{"num_hidden_layers": 13, "hidden_size": 224, "n_experts": 64, "experts_per_token": 2, "d_expert": 96, "d_shared_expert": 192, "hidden_act": "squared_leaky_relu", "moe_layers": [0, 1, 2, 3, 4, 5, 6, 7, 8, 9, 10, 11, 12], "router_score": "softmax", "normalize_top_k": true, "routed_scale": 1.0, "balance_loss": 0.00398, "balance_bias": false, "router_z_loss": 0.001, "n_groups": 4, "groups_per_token": 2, "init_std_router": 0.0197, "lr_router": 0.000299, "vocab_size": 8192, "norm": "layernorm", "norm_eps": 1e-06, "tie_word_embeddings": "early", "optimizer": "laprop", "learning_rate": 0.00217, "beta1": 0.9, "beta2": 0.98, "batch_tokens": [32768, 65536, 98304], "max_seq_len": 1024, "train_tokens": 300700000, "max_steps": 4808, "dataset": "wikipedia_en"}
Below are experts of layer 5 (counted from 0) of a mixture-of-experts language model. Rows are named router (the router's row for the expert), up (a neuron's input weights, with its number) and show model dimensions 0-223. Each number is 128 + 24 x the weight over its row's rms, rounded and kept within 0 to 255. Numbers have three digits each.
Before each expert's rows: a language model's description of what the expert responds to; "comes after" lists some tokens at least twice as common just before its tokens as in all text. This comes from a sample of Wikipedia text that the model never trained on. Tokens count by the router's weight.

# expert 58
Description: Month names, the comma or space before a year or number in dates like March 25, 2003, and age in birth dates.
comes after: "4", "0", " |", "6", "5", "7"
router:162078143157129118099114115087099135167180140104133108094157131116176160141105113106123099115130146148157121130145138133128122120112153115117107136104127143135132153135161127154096110158112107166131141108153098141101132135131154149081140122085103114132140145142133087135098124129134133157088093121144149156098159155160115099092136129117099131134096127136094151116087145141115104122143105121121143129167087114103175165154121130118137185137144101088157091124104136174090087176135127111157149125131116104089118093146142103132168116147142139140125145144094103170138161117117091128080084125094150126111114129177141163167129141117112132111143169103145111110099171174124110160160
up0:199114107132126132137101180125121152161129154103115142074113093147156145114154141109108112109122106108132144096120182144114136102126150142096135174084157111088146159148135099103102166112166127114142132158125151089139119136143102100096162135130135148122123109108108118121119107159096102148095089129157142097120118154170131157139084130110106138120128131098134125151143139138100141127121097114118106156120136113131122193134107142158149156093127119130204124126135098155139125128194086123122130111143086163114158113121114125140143135111143105094111150149102136161093145138127102086129150118127169132076086111196151114175141109119167118130108135099129143149108136133122138146133
up1:135147125133162132132092120139132145128106152117099132163117155125143124112118102141131128122170126118158115127145108126158106148113088151122111148092129115143097143101115083121111100130203105167118117126156112149117109084104135116089071155077103112088113144174142069105112167126175090122142110117146121164139148120139111135115120142121144116146130112132074116121113124120117124148115129189152153116147143134124137157131128128135157116112113153107113152114126182135126147112148130069135138160146122082090119121114154121177107115134138152119129107119140105121083136153109107145104098128134144098087089168166115168195102142145113141098147156094173100167154172108131147123135
up2:117112137150129095161107155094130104109138164100153131160156137093150078131124092117107150115116127104095149116126122153130084148084132112114111141153104148115154163110099152118124134157115145174123100120132169142053121159120159098128062151103116137112144104137107090091143120108094076144124149160130164143110157167138153133098160169118093113085141135103102160145130130111129143096103143152142134125161147161111141149158117122147132132141184113136097151109132099164124149111125141140125097089104141093128120112134108140142144156146107089145156118167133156104144144121103149122090102122142147150081126095117161124117152098140113147165104132161163101110186109119152141120125
up3:117130180114158118116098105119111168117160122092133157119114148104163108163117061153103104136094095124078111153159113117111110128115115084128105112150146144107164121105112148156071124151107152176137093139127125132096133140097134108145117127109135151147095106140118160113141125130174134119125161129174126128088111153072092148120158083108166101107125126129131114120099172121139140126184107111129139111128146144173133067166105145177145145166177141167150144145150138111129136134110143114101153135124111077099135102149078152108123121121117130152123172156145142095117159122150126106123106128137140124143140112102134124146158141095142167084148176112145151129114138116131137134124
up4:086088148156149120136095132122140109149122135089151094137138150117152079120139093127113132137179144157137130095140168106161131129091130109138152120122110115156127136134151091107128144124105109125151131117143130119131122103123095138049137157105151121116119128132132087145124101157107091093102127111143147159100176148133144132132119156088115162089133147119116128150079106152150099126129119126152139157158121165111183110135140131170120163151129147097133146110141130168144089182145131135124132071117162072104122150132141150124142132161083106127100114155105113158144144160095114140095100147164118120151116135126117081106164121157095107105121076134178114145136154161157141094099
up5:121150155132164115115080117110134103126138155115126145119167125113166121119105156128136125117119107145145121131126103124107131122148142154094146155106139108094152120148165112155063138075098146135149133119130091144147107124133146127117156113121091144127133192126140170115090169132113156146121093143122157119105175114132124071136112164087140121127163120153111132144095119151131114171093095125141092135116136118143155098119154174118124128141133124143116112148115104159108137100084141157126130104125121144144149076134139095123091108151108167152106158125098084142186141142084126128119100129087119117118138203154094098102095160121085136152122181120106152159126165126151102151120
up6:094125116166156144105103132096146155118100180118099107088161119118121153124123105107109132117112152173130135106153114138134083144112100100149161134100106094099146131071124116095143146127117129145124111084142164165106114086085106114091132139107119146113111107122125138121095098121151109136098149149170204133126141140127120128096131161130139115119155145169114119137139157101129152146146152107169098118144137118146154151149125163124162145123125142098153128101092139163119115138122156086147123148107121110095097133085154146145145113116136140085167145159121135159143118147127143187134156159137128128164085144162111170163106104129097126128085152087158124101095161094164125164144
up7:087165106110164072149124143090122111126129157118109084095116104125173134119083160074158116142149095127120111143151141110169122140126122114117118133114154130116113123151159112123090124170088139139141164128138104168123143144113138077117145115111152127102130156142121145136136148085149142187112141104158159117155126158126134121128096170121061103163145133145152118092144111143121130107093127135125109117131112121117162162120127144148111109147120135142136117103090113154141059160139147167104111110107169132181142113206131125088175173102122122141106119097129103114160142117098134131100128095127130129126084115082132149156153143138136140124110151149136140135138143110141150140083
up8:167136132142075161147142155141161111145091154144109130142122141134157118112127101104097121074166118117135130119151121115103105139119092149081160142116123133107152137110124136096142161140102141129109157132133083157125131097102137116161129129102160135107120131142153090155105097141101135109133140122106185143135136126065109141106161102110105141183087132158117140115111136096118100127138127178116165131162146109129164127100123129155161151132118081141152144151145113122144074121125109096135136174098143074137128131144172118119109101145100080103151138111129165157117100118110135086141094147159108133104115160118125146138132100185114137144196115111154130140095178128163110108144
up9:098098132091134106165152087121134118122121092137131124150083125106119133158131099121137132129193128142128094144137102105140140115134185118165122123104121133119179113139104173141115139144138124157121152149136071134139107150161121100119156132120150104110145123103123187144166117130167108139127110158115126131148153142110102131116185155169147110089133130079101091125104145135111093144207115106119081090123130130147122098161139125115128148091101141148151124104165165103181141115118143109110128146162121073121119093137132122116113121110171115154142139115115182156122135075153149113133103128112094088148098127108124141138146159105142146163159159124104119134123142105113156131158
up10:121091144118165114118113127100111163152140099117121086132091107122107110165125086140122152131139130154132099166137122119135131113136195126112147107117141132156149131122123150107153151122122133149127107121126128138143168127085133127144072144090126102119083106134114129128157118112141111112137112112154155141060147105124126107127141102123080174127121124112145124149118152144161096107128144124122158119135098117059114178179073088147184137075117151114135129138181158104131180156158142091107110106148112135098106079135136137117190122166124135150132113126130176133124149108158111132090114137110129129154103130111111120127144133114171106097119139171155140102111094138153174140138
up11:159161182171131107123129109113113124200149111119150088167139134182140146109120146086080104111094139110117155133109098095140134120110114115107101077125151141146074094132124146079111163147148112159132085153133107145137144100137118158063104137160126111146162130139137076153108146138174114116104091129139140123151163132134089108143132128110103106114121118143150126164097111132139092152132094133126121147145129143119152125118126113170128154099146149167134133147109164116086152096153113131108160125154117093100120144105151076114115095128128151145147149123127128120140102110150108138144127147150087086138158140153143173142128122130122163165072167127141133113128165149131103114131
up12:140139149122105128150122103134101166116141143099084060146092088126125104098123070132113144155155114163135105095106155127153173118091136117128119119154131122108150143133091104155140093082131092137162136131178197111111071121097087109132118099119101098165121122107119106144099133130131108119125076136179130102130144111107122128130162106106122122145087157123131098140128157142092165154114150141116132175102098142119154125119097139109137159138155173147098125153164104164184148111149159129129096119123124138124156107133107091120145098161122101136129112085125132142097145116124134140133131102133149142129147151139140123172117135112120155112136160130156159133114115160183157140167
up13:148072120154182145088114122132105148123154118114133107150138146140113100149127159121132117116128149131133161144126128158135170156153109148108138117125183113096081169157133086147108130091131156105153106126155095151170111111187090151112066123110118135123158097105158109129120169098171114117106082129090146122138116144074107151117111140103164094115133105157135142123171085138126155187179125106150116106121133102102118096117141141129183118122144106127096125150104093131120113174102104115128140154135110124068125132164190120110075128132136131114116146130137145150152172127094149133108132113143149112130117118117131122111104109129138150113141115119106110119123167148108121126108
up14:105166130103065122125143112118151108146164145117134150091154147135150145084103126144128117154136140125141141119126126120135102100127153129081107120164143136146092085139095136089116110126141142144113121156164165132118118089099081140112110114115132111132156163131126092166118128165106121062125133145157099146123101136167122134137155166118149143122086130172100108100136138167152142103110135141141103125123159117154142168096157131112174186126133118122133093119070116086121110140136125097135136124117171150148098114139086105146154131142101135148129163130120108149152149137113152181048131113128088138146141123157091114122154102130125142143129130119165160120142110171073121172140
up15:117150092111124148139120185124115077118126175135117099098116147186140162146142164114110123118140150128132135138126114168103126116125136144129124145082166123109123191161141115104108146121190114133147118154093102130120131136134128099095134132098151157103141111082115100103113126112156143186126141118103159098124132162174148098152080159137096115108141145110137139146119144132128131164104104120123137146118130129079137193120134135153116148071107087096166133122117087174107100164162094135165156100149104133126159157130107139120144060116160116117089126141114121161130110124117134132110123102113112127091090137150157098109133095136113156115137142084124119148114140159136127137146
up16:147124124122103131129117131141142153132148138141125114098154115133149174167094120137137103117184114122140123134146115131111132133098111111100132118076191125130093126146140105115127138121139140102112111085110107147160116119130127105084125126156125130131096094173115079127136143141159113129129117139159128122146207114149127083102101159108081157111153120126098140178168103122180103161108092132150116140152100157068141131118105132090148145150142134109093135113111111130143124178099121114143157119171132089111107065148151134125154128137122140172143099101103151133145128142099117154166130139136114148167102162147123087103085108152098132144129111133145142131129156207117133132149
up17:129169116089130114149156155116112090123148134146083071095095164129132124143115167123117120104134136166126139109134114110131078135131120111111135144130136102124096135166143080131135152144102141140157141158142074117141112126133152102135105128135148149125122109120143095144097105119144122157150129105149144142123113150159139116129118115108104124205066146147117145105091113147120123098082102139140134130184144080123180130108139128179118143144129116148160152149063147152116107119137117150147113127111144180193118124151144105126091096132124130139131107094146121122134115114070137110139126122117156138105128095093136076134147125184150168124132143115157130116102180106173113117103
up18:134110130115152130126084120084145183119123114113101185092137102152158111137138128122120149123143163102099133136127085138133155104084111103135106093189112088155098145130104124156167114124120122123130106140148178153109134177139111174098148111146141132128147099162128166114096145116091105127116144100150084120132137134157123112122109146098125144092124110132134142128130092137110115144132092093152141124130089156142125131113181087085137198138142141128120145125144110124124186149115132153131108151102145113113134127098155166154187125091147098160111150106106127114165136161111084144120163101159171120139132100109134130131091149135105118109157123163137120105136166130159123146090

# expert 55
Description: Leading digit 2 of years after In, and word pieces like colon, inomial (Binomial name), en in Armenia, in taxonomy lists.
comes after: " ", " University", " Car", " Species", " National", " /"
router:130108138143154111112122134095110141161144131104127124105153147111147162147116126087146089160125150149147094133155148150130122096110136110088151175134136153115139169148169132139107105136126105168147133109154134154093114137125166159089129084107085110149138154120174128141070134100143148158086109095117174136106161177118109100092097128120100164145118118125096173115114146154114102106147110144114113123143078131087174146179127164144134168147158108102146124156108142161114094154148128104124153144126127116107100079133127108132126110159120142137133157137092135143127143134125095150109158149119161128126122137137137125153101164096109127141134145102159079106099167172091106161163
up2:182121074145134118114138114155108136124115098137151160159144145154131097177122130125161111118169152107127151161152158145191133119105121122152088130126090105132152122107186165148100152110078179099128159135118128097104136136154127129157105113144129120118107163127135112120154066080123167166113132146104117107162128151125113123108150170135105125107116157109131120175117114081102101119116094141187121113081134152133129118143123132120145133134133106126136120138112096113173106125163160111152111104126153111135137084102140123092115105075165118150089147130142112107134139152140118123124096121133143120096152094149121167124091139115125138085130115128152157096096164101098099109105
up3:130083147136152092082128151141166120151148115138109111136123128130157125128126172122150112134114156153112087127146148146127131153117125129128135119132118169116125125157128099149111080154128130162132153116109150109146113111172087141133145107132169150120146113185132113074145159136115203124075090136165108116146107108123132128113158126132079126106174108128205115100176119127156155135086146097123108126118126153126156117112116127124159120126135099105144094151126117107132162104117112137109151080131134131157136164122128111134111088109122151130109114157153104161139103052162059147146111101107151117093115137156118165141092144151107146077130120123153119122144140106125133091127
up4:088077152127145124103107135125111120148098120142145114154130134124127112090151142089130163124117116162131142144099121086127140105129128122156144151100125111070147134150106147132122111107124097146131129113154063116122100182167143089077116121113134113145140135103117156145163138125166129138122136157161106107153159115147167114129152101135144098130140109081108123108133111095112136125102152123084078180184086121133101099161130146122122134106133103130109144180166144183146093113105133091110126147096131135163093126148139169131106143127106117109162142188121101137144130161106130188142141129145122104127085160137124115140121145112175150139120125082156124177133132110128157159116
up5:136121143114113089092156110125121107138120123141122121175167149117132120127156133112139143150125115144123137130137093134124105139128100152139100102139163161115113128099129127115114156136118084099132105136112122142146067104132094156190052117155135121123127158100112129147124155150147140154107143109159125123155133157158141113106135123170143132140147168147148099133131130134077139090160118113127105082139097138089148104083131147179115137182142134140121125114121155109140164118119111089104097145123144141098072211177161135133082104141156119149091147108100128118092113147136123120167134159111138121114168127122130161146093181130134140141103145123086097132087141122151153138093
up6:135146133138089164157161079110153084133091125129158156076114135137146138145094133156152108082092137119117116160118101122143116108105185126129089196083148122117138159102160142096132136148140162190127104150132147152110162148140124137128143144163096151113108136109145125167117122104148138093120131119101136142115093101164149159130103122146168106106159142147140135142114145099184115119136106096089125092110136135127124130135122122122128104111104102109120129127115096162137154091140143125165158132121105187132099163119115142077163133145160146112132172109112112102166125102083121145120130172107156134111109152095140119150131117111086110118100155135112095119170150139086123133119
up7:130165094169120168131126139120083135104138126118152167161103156125138127131128123134104127151125172105143131091157111162136138144100121090136083125131110161141103129135112170099105146151142095137179112117150114140116099122136166139102120109122106129145149158104103128131144127117144181131110152115144107118110094106146115078122097162117074153102137128067150134141096128099091125093118179152118109147146102059110154129146143114164129119129138132150129084139137106096154148098112130111127137128115132155139162039129129119172101169104156085130135144128140063140112153148100131148111128145123161129132187150130149162090123118138138136153118126141127157136145138114149168139120
up8:148132170150106113141148145113115148133098129136115141111103137144131150127143131085137078137101120100117107071140166121169168107121113109071111135114137197121099131078129149114094124117130073152098137138145147128130149125121153176147129088154107130116093147114134109146069172116110192142114130098139169112152141143143114124125078145119152143130067129161130110109083137187146120107177109162144167123129111137121144138122139122121133116134139123131137134146152128119188153134098128118119128118125100145086153144119132120130131118149114105127138134121141136138124153129146086101152129145136173140145189115118103112130067090137129110130121088152171115141095143159082103136130
up9:109130102137112096160134088135095098145115139122098145124146152134103192109114041110139132101158127131156129148146177113129138097117138131101117145107114139103154125194131133121162118120145146123133115139121113121158123109148112153108167116132118159152118115110154119142136101153135108096111115123157118121163111122172161132090142073113131162164135113175137108143146113088146159114086082126089086127140160161115153117122099120133139108152090161132145133168119132144089144128119147113104181089132127134142126144135108136116102066168146109186130142145125164127113111092142119121118106148158119133160124141148114136175124141125124102105115091089167110161136104145135084106096
up10:124111158144160102136086143124125131175155111098144175104152152152103108159135137074154091159194124136110094125148124113115135102127171164113166140156186149139098121119143126182109108120138155126130098134133146130100103105102128155093095101118148148110115139130129115143104141144128128164155133083120136165137180157142123158131148106128148172137146148118138123120141099135124098156115139124124141162116131118099129161090141117091140137139114127112155111122127086154153169116091143121103165078159105083109131105108141104119120106081116144116126110118108083135127157130113117098143147121127172114118148114127102157144113139192147161105146154098144060139107140112122079145114
up11:145101139085175103101097121127084137144138113135130145122100114175105130158138168087138111131120155154138106119105117111103171137159128183156101175142133137109105118125149169164184113102079157080122108126084138111106116130103135132115103107097117124134125124123146132118117167151149125149146147101156114130147108159122138144105148112122134174169139107141147154102180106101107155165140106122135069117114143132132105151133126143126114116117179123118113121121138117141153182110117124141105121142121137066111071106126135150142085093109146115102152144150102153126157160113131146158173136132121123119111150155122125117173114159154155152108107112151139132073083090135101155156141
up12:110127152154121132154090093126106117147108111158160091082077143085110085154133111112119116125134137106134131112143143131095180070153098132135124174118158117109127127131118123114124130123105158152128100120132100122112116170125141099131146163121094132105186080099129132131175148151098113148117140134147092181094178115139114165131136142096154157096146141148081143139122112129181102112166118128115102151133132088143154181144103147120168127092095122105126135148105135144154088104147137167094111138111128146112121104136125108099126145145102160122175129113130117127155140128102128173177118111115159130157140149114125147127117144076142186137111116119159152155106175143142137133136
up13:156097184157120103125154131138150133152146098112121092161176122124120115087128101141140136101138125155129069194112134138154111147144151127101100115159147137121134106112107119145166139163131107142130200125108109152153076120112136184128114134134101125125144129151144149129123162150140131136128098116122139089121159107151143133126150147101124106141132083158154163104099083138138123172091113096166093145140180133117155139097130113158160170108132080143110140143102124123101148155149146142134086137146135076119143156151135089147131100103143113114172115138142113128130130140109135066128134129118123129127143096108158145124136157123116172107118175115085107096138142134094081107111
up14:102090109132152108168147126147115108130111144141135157129124139134144113103137144089139136146152129119112125145147135133136128090135109111167159129136160138102148136073098166117112125163167171133099108132092082138101135148164129069132155136121093110151120133149131104114127170121212180133098097154137145147105127118102134140118173139103165095146165101111126112105141129114094117136128134150108107107110149125121089141140115183112118127099118136146167134099059181124114114082121131091151138106129091083166114129126135140108143113125103135107137115135124090129087091113123130138154121142138128172118080164122122100153161131104151138152148101138152161081149142153082132134123
up15:113095157153150090106125108104122121126120103117075152126115146127135133156144157134111113098171122158136088138120146132133137149144127175158125175134111150117164147086101117174125131168138170163112085105122087116158130114126167133132083114140143144092133130118135121117157172101161119103089101133125110116132132142113112160140156134144138134115136130095126096123104127115124135179137143137149093121115120100117113120104113117078104146079162134172157131133198144123154141111139141102133178148110114116158098109132126135129108135168136133123136099153152146109153115147172134082121131129141144131110143107100112087115137149077138105105103176126167112133159186140063074104116
up16:172117167160113063122120086111159144172147121096101187125110146144146083123111163104092119105124132165112115091115168140135139117151146161141142148099150158145135192111123088155128141128091138091149105134111129122172138134139142127112119087111152135100109114153162152100156137128150125133108090121103136132142164121112117162153118144108096101109092142082176095124116132062127138131125129130132098096108118123137140075150121119133108125134146093149132163123110141117147126125141147186142162107144103126148128132109099118088155183143093100091131123138130119130148134104124171122138107094163127099135154095135142149140122165107136194133120127125154131130148128133080127109108
up17:073132136178195096131147097127107113169113124149184162170134122123119134152094141111123085098128131149130101134143136123115096076146172124140140097102152122102157107149131167080165115162150102159124125140097124113101150141167133129079121104132148149146143104117143115136138129132130147117141128140109101112140172149148115104137133143152083166168126139135127156129124089125126121140113136113171120135136071147096120113075110140158103144107144133110129084121108184142115170113117144062124136097132136149121127099110107093128158072112087180129112116154127171165171128108123116137138100103134148117170131158100131137149147143143129109135105149148129121134104129104113152137122
up18:147153105159084117118140161141155139152145152160082147121074120150145163107147135119146126160083161173146091125143128132143124135166131111091128124102080142108118110076159118112098118146130106156157108134083129109154163126131109169115168144115144138105131126131122126133149091159159190163126108095081102135120116146108122115095088091148102138113124123146144107107142170132145118096144118102114155158147105152114166095125090149163159141104126119130125171090106169108087091117120141088144154097132121134145139104129146121102132124158138133130148161132122143101159136105116120148114068155089102148158150147111101152159123110167110157106129107160108125151143091141120090116132
up19:078163107156122113163143113146099112143108136120144144121117152090104139122129155115123134145123123152130119170115089122110128103145165057128144174118127155132136127141137165125143133172148143120133138170127096143077089102201152124133169129098082132170134118107105174175131153062137128134093133131152123147148115136154142108110132096108091160090128103135149139187118123121117110117137138187110145129117127117077143086116129192146120145118126149144145127115161125127118153111139137091126130148133124120146149086168127088093125080108098136174136130110099113142127123156128140140093104157140136118135157135168121126090130152110130134110127125169135078118131129120118145101098
up20:155119161151148131139143105108113142116105123133141100102143129071138155151159148147091113157118118137146138108095155126162181123145124136126123125142128127102115134109175159142144130133146149122128103108101116105127122123126139096185129083126087107121125105108124151114121087118103136146130168120074140109143118158127108121128106163143144142161098083124127127107168114114084122132198073180154071122091170095128131162139150123116133116093133141175096113125099103165155170142100096166149118148141077115123127152176139145095112135160141126141162144107103162123119147109108142120173126141114132108104124138109142118127137123123119156172145137157123156169120141161136098135063

# expert 34
Description: Colons after infobox field names like Founders:, Education:, plus "the" and title words such as General, Chief, founder, new.
comes after: " of", " in", " by", " to", " for", " from"
router:117093130154147136114124145068124147177157131100143114135116145110161155159093099105166076161131142142140095101144143145159124119103150132131113117115134161087140160103138124157093090144151103148146150107163129161089120131119166152093146101085134108137173126128179095156086127115158168165107126105124123129096145148128090079118127102147088164150119108079104166105098197136130107117117138141113131121163101171117149160145124142135134157132142115113148094135102114123112115159136076114134163139112120120123126121166132115105148116121139120128147144156104114149137170106091101153104108133126129111114160130158144114134101164128108154121159126107160083124098139145090125160154
up0:087138137120133148099085131127141137130123155115130123117112104155154141109123174131114115145123166141122138156154153139098092134066132112119128151042136118157144129130112146121148120121145097117107153127099138151122152110108158123101108147152126123154145109152129111104128181106133137181102133104173130136116136101129129148122131124159120113111130097108130136150161176128076140084133144126134159118137174150114153089134106118117145125146161108133128108126100107136133142140086117135131104130123153117087126168133133160182114125123078100095113136157121097088140130143126119109158098102132150136102056139136140123204153093149110118122087158077159147175169110120154085151114
up1:098114111103139135101129139108110146138112132097142092130087110111157139153115158149104094103115137170154101105119173133074088121065134120126139147092130106102173126087153166159105098142135084135135135118171137121110163134148149125125159123120121149124136121105142198104139095113096145104177101151132124144151121119163133113146099061153112159129113141090153135165112180120151138107152127111100119132145112131100160108139106146184153119121153114172161129095144160105118112095121124083133123131152170153137133142103098155089165115105138125124108129134119141136137118071113078139154151179106105107107159121146116128147122125134155147135142099125133145161113116133117095138122
up2:116114169112130090119112119107135171110150138121132167123148146146109126124103079141153130153130122102125121093126140149141118119147109123138139070140153133141105097172125114178131116154130143104170162121117126108124049089148106121140121093140100114135164150163117129115115195163131105164093098147103109157128168132131056130136130206134117144105121145100079138095128168108126124094123124140121138093121125089124089151149139094130150138121148126131115094141119117124117119123119115143168094154122136116135118104158133134106098108155161097133164141104120140119096146149106107205103134095116140146104093111116138110122112155158142135116176136125131137128139103139151133186146
up3:127132135124131116158130119110156119148160125117125115148100125149119139120147130141141160152140159146122129154119134082112127109118105159116174172180137144123140100181170118099092127110100138169106087130110133151131138105111138122160141161134092123126064137122137105106121128121113087131096128176110159149087157153095145143122133130158121166177139125157109095094171098126141141133125111176110129141103117142151134117144111095078121104121147154161158122122090132123118150115124109170138118090134117132111165117128125117141110067137117075116175152112133197118102113112117143128108116071163107135139091145149136144138084120078100159073146139173107120136114107109147112137117
up4:055158140110119120126139153145120106108119140126151102073136151076107119119156131130150140135133133156139153104124116117150165133125158131129137093130097163115097124130180129167143099162120117130109101122155144135150124132125140133135108114115142133139122141129122126104127140121140067153130101078118131156106143140136154142123147107134125170187137136139121087125127182116129106089109081130115136110098116076147118190159150154113127151150132179140140114072126129102138102125132165180131106097106135134126112086145097122127116125120080137114137096122132141154176121115079144157095139096116103140151102104115137115129118150117137191115145126139176088167142099140198152120136
up5:100143109103130169147171169104142149111157133133121132158117076134146141117127168123109142115121133152116080106113154138131036124112135120127077087128128155127132093115126096098136121127110117100105136119152119128151176144138128140156165157107130134120142111116107122118120099147088139135101119115122119149133151145155110151107115109162070157129100136143144108143115172144122139105108148131122094117156087147108168129165133107105140123106090159136133095101120164130117099094146115110182135095137168143086119141099170087129161143115157161131172107151119172142145126090132109147112104120116099147137089123170125140113135194127114153135167132122143134182128134122078135105135
up6:120153113120147130109119133126141121089172137165155142128102153095097144140143179116131065087114166163090138137129108114142099132123150109117100164138158157133094160124125141116117082100163113116112184159132136122110135075137149115155128119114113138121142130175102123136124146156138094155116135114149098134105099113127115126121125137127144117094160093143115130130142152093134135128093121150126076097136147150135173103147107145096167105128136159117127130113121158137106131122097132140100091140103144121109104118089166140175118139152121073151172123128141104130100135120125108159112169100131161136145065072124126142165148142115170133093128159101116132105179117138088173185129
up7:080138141121140116123132113093141119122142117080199176136134125136145116131108111126101102112166100156106122133118122106122102130077143137146097116158129126163166095128159145099086119103122164143129141106111109109174149149092138143096104127103144136132128127084140104134141127181095106106113156102088131112131148098127137151101080128158126151150143151126135134147099133156131159147071155165121110164143109135140126154141131117136116131120119153137116115111113089190138148095148140136129132111118122112148118167179121137172124132139141109110101129179122165165118143101137088149114131080148109106109100144145132116163153161120118187163136086094184120136090138107092130166123
up8:130103149135130127115137133136077114124129129113148157152092101096138146132159074122163121117107118133129110081097166168147109127069121139119085095113099153117175128091152210147148126160136092115144100104154131127136121136136142172080085112120141129132141118109134139128137122119135203112161124072142104136138139109124150087131157135096151144142118133113132156141068156143118146138133150108133147113156138141111145149083147109110153146145155107106143159138146121132090158093108151132107135138115142113145139126109064124091162137145125095082128126161133111135134137086123121147178110127131131102162152168129115143105144107157148085118108137104138151171113163130147133094121
up9:123145101142138110107086139134119181136159130114114174079163146103121152127123116116153107128119153177141137134142119151098099104144122122103165098199135154098104113099136106153147123126140170150104184156109107096134078077120121154165134123119107121155110127151123139113144104131089083143126094118136146141096121099153083138103111137161141121145140109146161111131140103103098135107126087126105121087124124100144094136110097135126151104135107135090131138122121126125120161129093136178120112156137093102093131147149136179158145144161133101076159122093127127166164134142155140136165139178145116134166099090115122187150140146126137147153108130149150156081131128145118140145108
up10:120134150092135085118131130117120120171163162117138150163122102136153113094116107125127138106120112120113096086129170143133173118113159113120119085181100127122143105142125118177139095141093117136149182143097145106143120086130125124165088109138156081146153126122138127121126147128120135122115108102154134139130160110120021116117160101112104122150132116114161120172105124129143142096124128132124165108125120145105101155141108089144118139114146149120115081151100125124133163148147101161119141151137139118110146134192120083123128194130138100147115133130114096136121136089145086150129148164100129111122096114117122132204141157141135137159126142142147118112183098162137165117114
up11:106094106152176153143095089112111123119107123091169104145113096113145117171105141122113142121107136114149096133140092150083100117103134134130104205152125150151085139149129114111092150144132088094122129146131142111147111107141103140138160139129144123115156158139147133105145130117133156110178118138139148098122122117114140111127074136134105105072089134134118182151078162149156125178146110094112104087127128133116150088126138176118121103137126147100160136140091113125081103092146176181118155112140140127134123135146109128168142120104112165121139138136137131131123094089138098125097141126114114100111070105129146140157142175145162122151165123123103148173120145133111177126127
up12:103111128141164141082137133102129100134169147144149152127084128108167152101102126123130063098098111114132102132130087116127100130082135125108112125170119134139163119151117094167095115151128120152114122132123111154156155150115163109110148127092104128112130136168163139112112160133180157168130149121164130116138157122104096127146127066134082121136146106119127128126134169121187124126092132105118181120127123160133136104134140109106136116152132146135148116103092132144118143092161092096153192092077154138114146134082093097154116148081080194123181131180121142119147149109115114142123131128134117115144164145146133136134111158137141142150121150132148120128103139099099118113112
up13:134111130123117135145125128130169131116168132131131151154141139119153139143151100115127136144160149145127117142129072100119110121148142168141106098163112115155145134160131088169133115172141110139139163137102108137128119127118155138131157100153132133136091137145108102100116129159111144099094125086075129153142144145126117170126158140226112112106128098110095104082168088108161141126093115146100111123123122139131104129136149079101135153092141169139125070122126128104093114105107139095157140180113156134149109154149164133160154097162111101139088106116126123106122147129124099116062112146133153118104089128127128164111106168137122079124190132122129100146138156116160115105125
up14:164153131118139163148152150120148111099171133146131119116095114121138147123106104143065110151146125101124106104167144109102094128162130121130190100144121142137107146146098101125130139122140095140140148156116129156118170150156156160105180131097115121134152136161107114093128118135123103107165145133100163148083084130133067160140133110137100092171121111112089130141158132108164136093094129134127179132101112098146125155123132126114100113135150135128153121089142125125109119155138139135145132157107133137104103160101171116116139141093084151075095098126127105118146102078144124127126113126111128089130111089166121148130110181127088158105115126080145127191180142119165132133139
up15:116115100125118181115170132163147126101109136150119124084129119108132136119116108146178064100083090106161156100118151132137107141076167111133128100102141142114138115109131124118079108119125129109113120136100122123129150119133181193160131151147055115086070133093136165116144123137134138145137132114123157135121112144130127102113085135161139166170097139136167131152136174124106126121124083130132116134112161115110138110121130088159122117126128150134135122134153163128149142123063166149095139164124138147141140121067125146134146100120136121090157150148129123155129156143162123171151148109127115119131145105130142111086110142058124096142141100140164125162097121129102122108147
up16:109115127120096072124111129106101122143137129130160121164137130106140114171133169142169156167111127142140148131112147124104125135124124136146138118147096127115132137093114146163126140133168088118099094103117106109132084151153072109096134130120144107102115121129139086074113089091119132120143085129176094126136156166162169145127128160144127113074095099144148103151135094103136161138168140107146149197127133128130114123129160109098127181085122117145170116126100132128110131135134140118134093086173140100157108147132129128130151126171185188127111114128114139137136085121134127128137132110137125108126140153130109115148149090157136152127152127095174171116112164101186103115152
up17:149119138099179114128144107116129105153136141102145115134131123119162145132096109135073138104099097132131161141146103167128145124098124134122101081150124175103169130105141163153137069181108093126132158116099164120119094124173123129123162067134127123151151148119147154128097164151125141109158107102102093128149171123185076092158182091199125173162135131093159131096078149136146127089124112087126128115112108125124134104104145127162128149136139123142144094124105154093130122127134095114129107134151135140128137094119132095136162143152130112131137125148129108148156161112126099105107110140119124143131168067121106149122119127118097123162120107141122091144134127099163116139136
up18:149153145154170113134103146168146198129157128106076129123139166138121125107141066118114084146093167123153154138137114109136124118138156157141120163099117107159040173173129080157130161107139140138142075130134109120120180088104092117121114141136142130096147101150082097092126139110113122129088113151125124126119159095123124128134107165140111098146096135131145117130123110158093120141116110113126174142136119133105138095141105139157124091153156169143100145142091097097141086143141131135130146146108120106145146095116155139140122152124160154136155131146149123150094138084108120166137132124133109121162139157133111127164134110143140128093117149141105140124151133138066145110083